{"n_layer": 13, "d_model": 384, "n_experts": 16, "experts_per_token": 2, "d_expert": 128, "d_shared_expert": 0, "activation": "swiglu", "moe_layers": [0, 1, 2, 3, 4, 5, 6, 7, 8, 9, 10, 11, 12], "router_score": "softmax", "normalize_top_k": true, "routed_scale": 1.0, "balance_loss": 0.00271, "balance_bias": false, "init_std_router": 0.0108, "lr_router": 0.000358, "vocab_size": 49374, "norm": "rmsnorm", "norm_eps": 1e-05, "tie_embeddings": false, "optimizer": "muon_variant", "lr": 0.0101, "beta1": 0.95, "grad_clip": 1.0, "batch_tokens": [32768, 65536, 131072], "seq_len": 256, "train_tokens": 368200000, "steps": 4996, "dataset": "wikipedia_en"}
Below are experts of layer 9 (counted from 0) of a mixture-of-experts language model. Rows are named router (the router's row for the expert), gate (a neuron's input weights, with its number), up (a neuron's input weights, with its number), down (a neuron's output weights, with its number) and show model dimensions 288-383. Each number is 128 + 24 x the weight over its row's rms, rounded and kept within 0 to 255. Numbers have three digits each.
Before each expert's rows: "raises" lists some tokens whose logits its average output raises strongly, later layers aside. This comes from a sample of Wikipedia text that the model never trained on.

# expert 7
raises: ".", " |", " | ", " (", ",", "\n"
router:141116122115127109139143146119085135148110110117113077126132111104130134147083106105138104141106142115160152125104119079165137130113159113165134132116144095126097158100146130079123173103130157120132096083085173101150133122160127132144110128126126123153111138117112166104133172140121139154
gate0:137122127110086120143128169114143159142126119166119137117048108109138108124058147095114130147120097133109131130140145143107138106159149101148127111087110144113114127144100158124122132125131147118119120103117159125128160139105148111131119117145130148161142164134111114129146095145151135130
up0:115143104088122093114119110121094129165097090157139123130105105095143137097105135138097129122134151128135141119137141104123129142098118131111132123168107141117085107095189098119205139171112183076121135112148098130182141129138138119094127116164153125086147139087120123132137165162111101096
down0:135120150096133178116135159125117128127110119128119147105120119172061122091177148143127133118151113139163126122125116189137130095142120129140182133108149110142118083114137162149121132108128171091142103130133098139162067116082132149148094142124148099133097160138162123138148132148112069162

# expert 1
raises: " ", "=", "c", "O", "C"
router:112123109165132127092107150154113106119092111119138077135104116123126126149141156147125135126137168113150116158165118163133112154140098096153096120111130099119136118117132136110164109118101072150144136138083128101108203126128100154171063102124171155117162105115165157108179120127106136142
gate0:104165146142157115120130151151094152144123138087163126116070160159116115177178127176126154144138125124124092149133100123089089115146134174135110101122123155113097146092160120086157135134094113138113183150170094160138163134111111110141118145166105133127144152124120118156117154164136134128
up0:122116120107144130151162095141147146137115112125115097134126101110134169152147107085108132104122096124125144152104117117157117110106121113151137094120113126136130141123161141098137166113157135107134128110136135097133097109150136138112136147156150127170094075126213130126139151120128125154
down0:151143162150115074133152089101122126108108124089125180148106116113117157070181117139109140158121114172128086129142109132129142125106145114152119131147180154120128128149115132139126147109095067099152083111168111148111110096137096145109086112122109135137103140156113107093122103116135125168

# expert 11
raises: ", ", "–", "-", " ", ".", " and "
router:146119119148118105117113117112154124128110099145156156111138120126178165134108096104107102109108099138140122083143092151191104136104102096137094151155100155106117147132107125140103162089089136093120102134093152162151103107151134178121107112092151116143133152123106106112154107120150112181
gate0:129127153131108119141121125136124147134096103125132144138128136097142141114103093083135103179100116130097133103117119138129106161151108086096109110154124144143106082129119133149125162109134178150110153123132158115092093094156083140138130107113119126154111160126075159135145138134152148103
up0:151139127140156142105118116122096124097118106144126136136090139107160146162166100117135150136143135167088106139149124169148142178145121121128117129103093145118105118129160150160127131125082154140100117147126121147155138153164106122114190138149152158157114120157136156086147124117176130137
down0:088167119146152142116146115104101155127158120121116165131106169133108135148117137154105161125155126143139122169163164135151136128132106085105099121146185089130147081137110136105136146102131149092168097122139147158132097107134107155148126125126123134127106129134108151122153138100119131084

# expert 13
raises: " in", ";", " at"
router:153134128122099121102153126084128166114158161140124139140142110113115146123151133137129114166105142165121140168135137154090120148123124145174129127096129111137131129152153131144159176127134152117114133109183135160150112158136149131149089112133154152146131107138140129123141133156139126125
gate0:161110129167121069126141159111156104146175137128107126140090123121108156107118114141119124170093085165136126138106167124169124124104090127133156120144135142109101161122136106108136163123126118153079167142128155128133140123115107165126136160136132122135173140110157110142095139112133143136
up0:140074132142181174118123099100120156175120083125142131120117115179128143097120158084129155125106163132128157124099170155133168136083137105114151113136101125088142112134088159117110127094110120132134139072112091140134150102161100128100137092133152152136146142131129136137098135133101116127
down0:161143161166102170075128119153129160101138138113127130112140135134144100102115136143150150079104171145060145096145141089149130140081139171166153123134139169096157157117111088095125086091111139091121125126150110123144148118158134132130146123064114120127121139113161146136172115141087119117

# expert 0
raises: "\n\n", "\n", ".", " In ", " This", " These"
router:096129128138136118110094149158140125141108131097104078162139133085140080104103124129154149101143141123159118133108134115141167087114122144133126150113112132131112169156098099175139140096145110175184105108124105106163124177096115126110191133112124118119125109130153151134109118133084098072
gate0:143165101150162109100169115127115140112144135122169149079123105113150105104127129121153130121157141137112140133094122122125143156165106156139149166127109152059127126127142150117152132165125141154138146114153119098139104126149102120133171186105085104134150110138066140157102160139134117134
up0:108114153179124122102104076108178185149121090105144140092129130125124126065108147099119114108116103150104099139121119102114115112128123179137087164114123129108142135110169091124149140098127093125149131142164121104143094134137102134105143146157137103118117167088122097118095182130099173114
down0:117122111094157138143116108137111155120097111160073151139103089191101154105109163108163167121119141111134164127103118136163140142147149109104144151118129095114142074079192101124110153148126111126132148158150154085145091110134146144103174149129131078118108135118150148160117167120155153155

# expert 14
raises: "1", "2", "10", "20", "50", "18"
router:089118171113125161096166149113108128080098142093167141137150117106123156131077131098126124146134114143126154105131098133095122163178119116161147157133110136109105069123105154099154148091100174106140145152085123161135079088134128116144118116177116145105142110109147093121116132108154149075
gate0:115118154074141110111125136145136141154107144164097177133071094108091099171140126133123174137126124134135126129136133132112116144121165154144130094123159108143110129127131131183114105097141098121111155104124100104158075131161173156150135132092139174114075144101129132115156143115168139081
up0:143111162137113106135127092140128093054145149106146143115142106085153138106110097124085074157144129112148133158132128137144172125137098182142089132149133157115098134102144157102137111134134126130129127132119156132125141126139121116149110122146179138115148179122115172148089149104099166123
down0:106157129151152139126125132143136103127116167144136169152222143116162097127169089079136117122102135128129129108118134130093158140136087134120111140168127123145087124110121105134127150127133131160111114199168114135154080144135108113110144122129159102105138077136122143083091148138116117133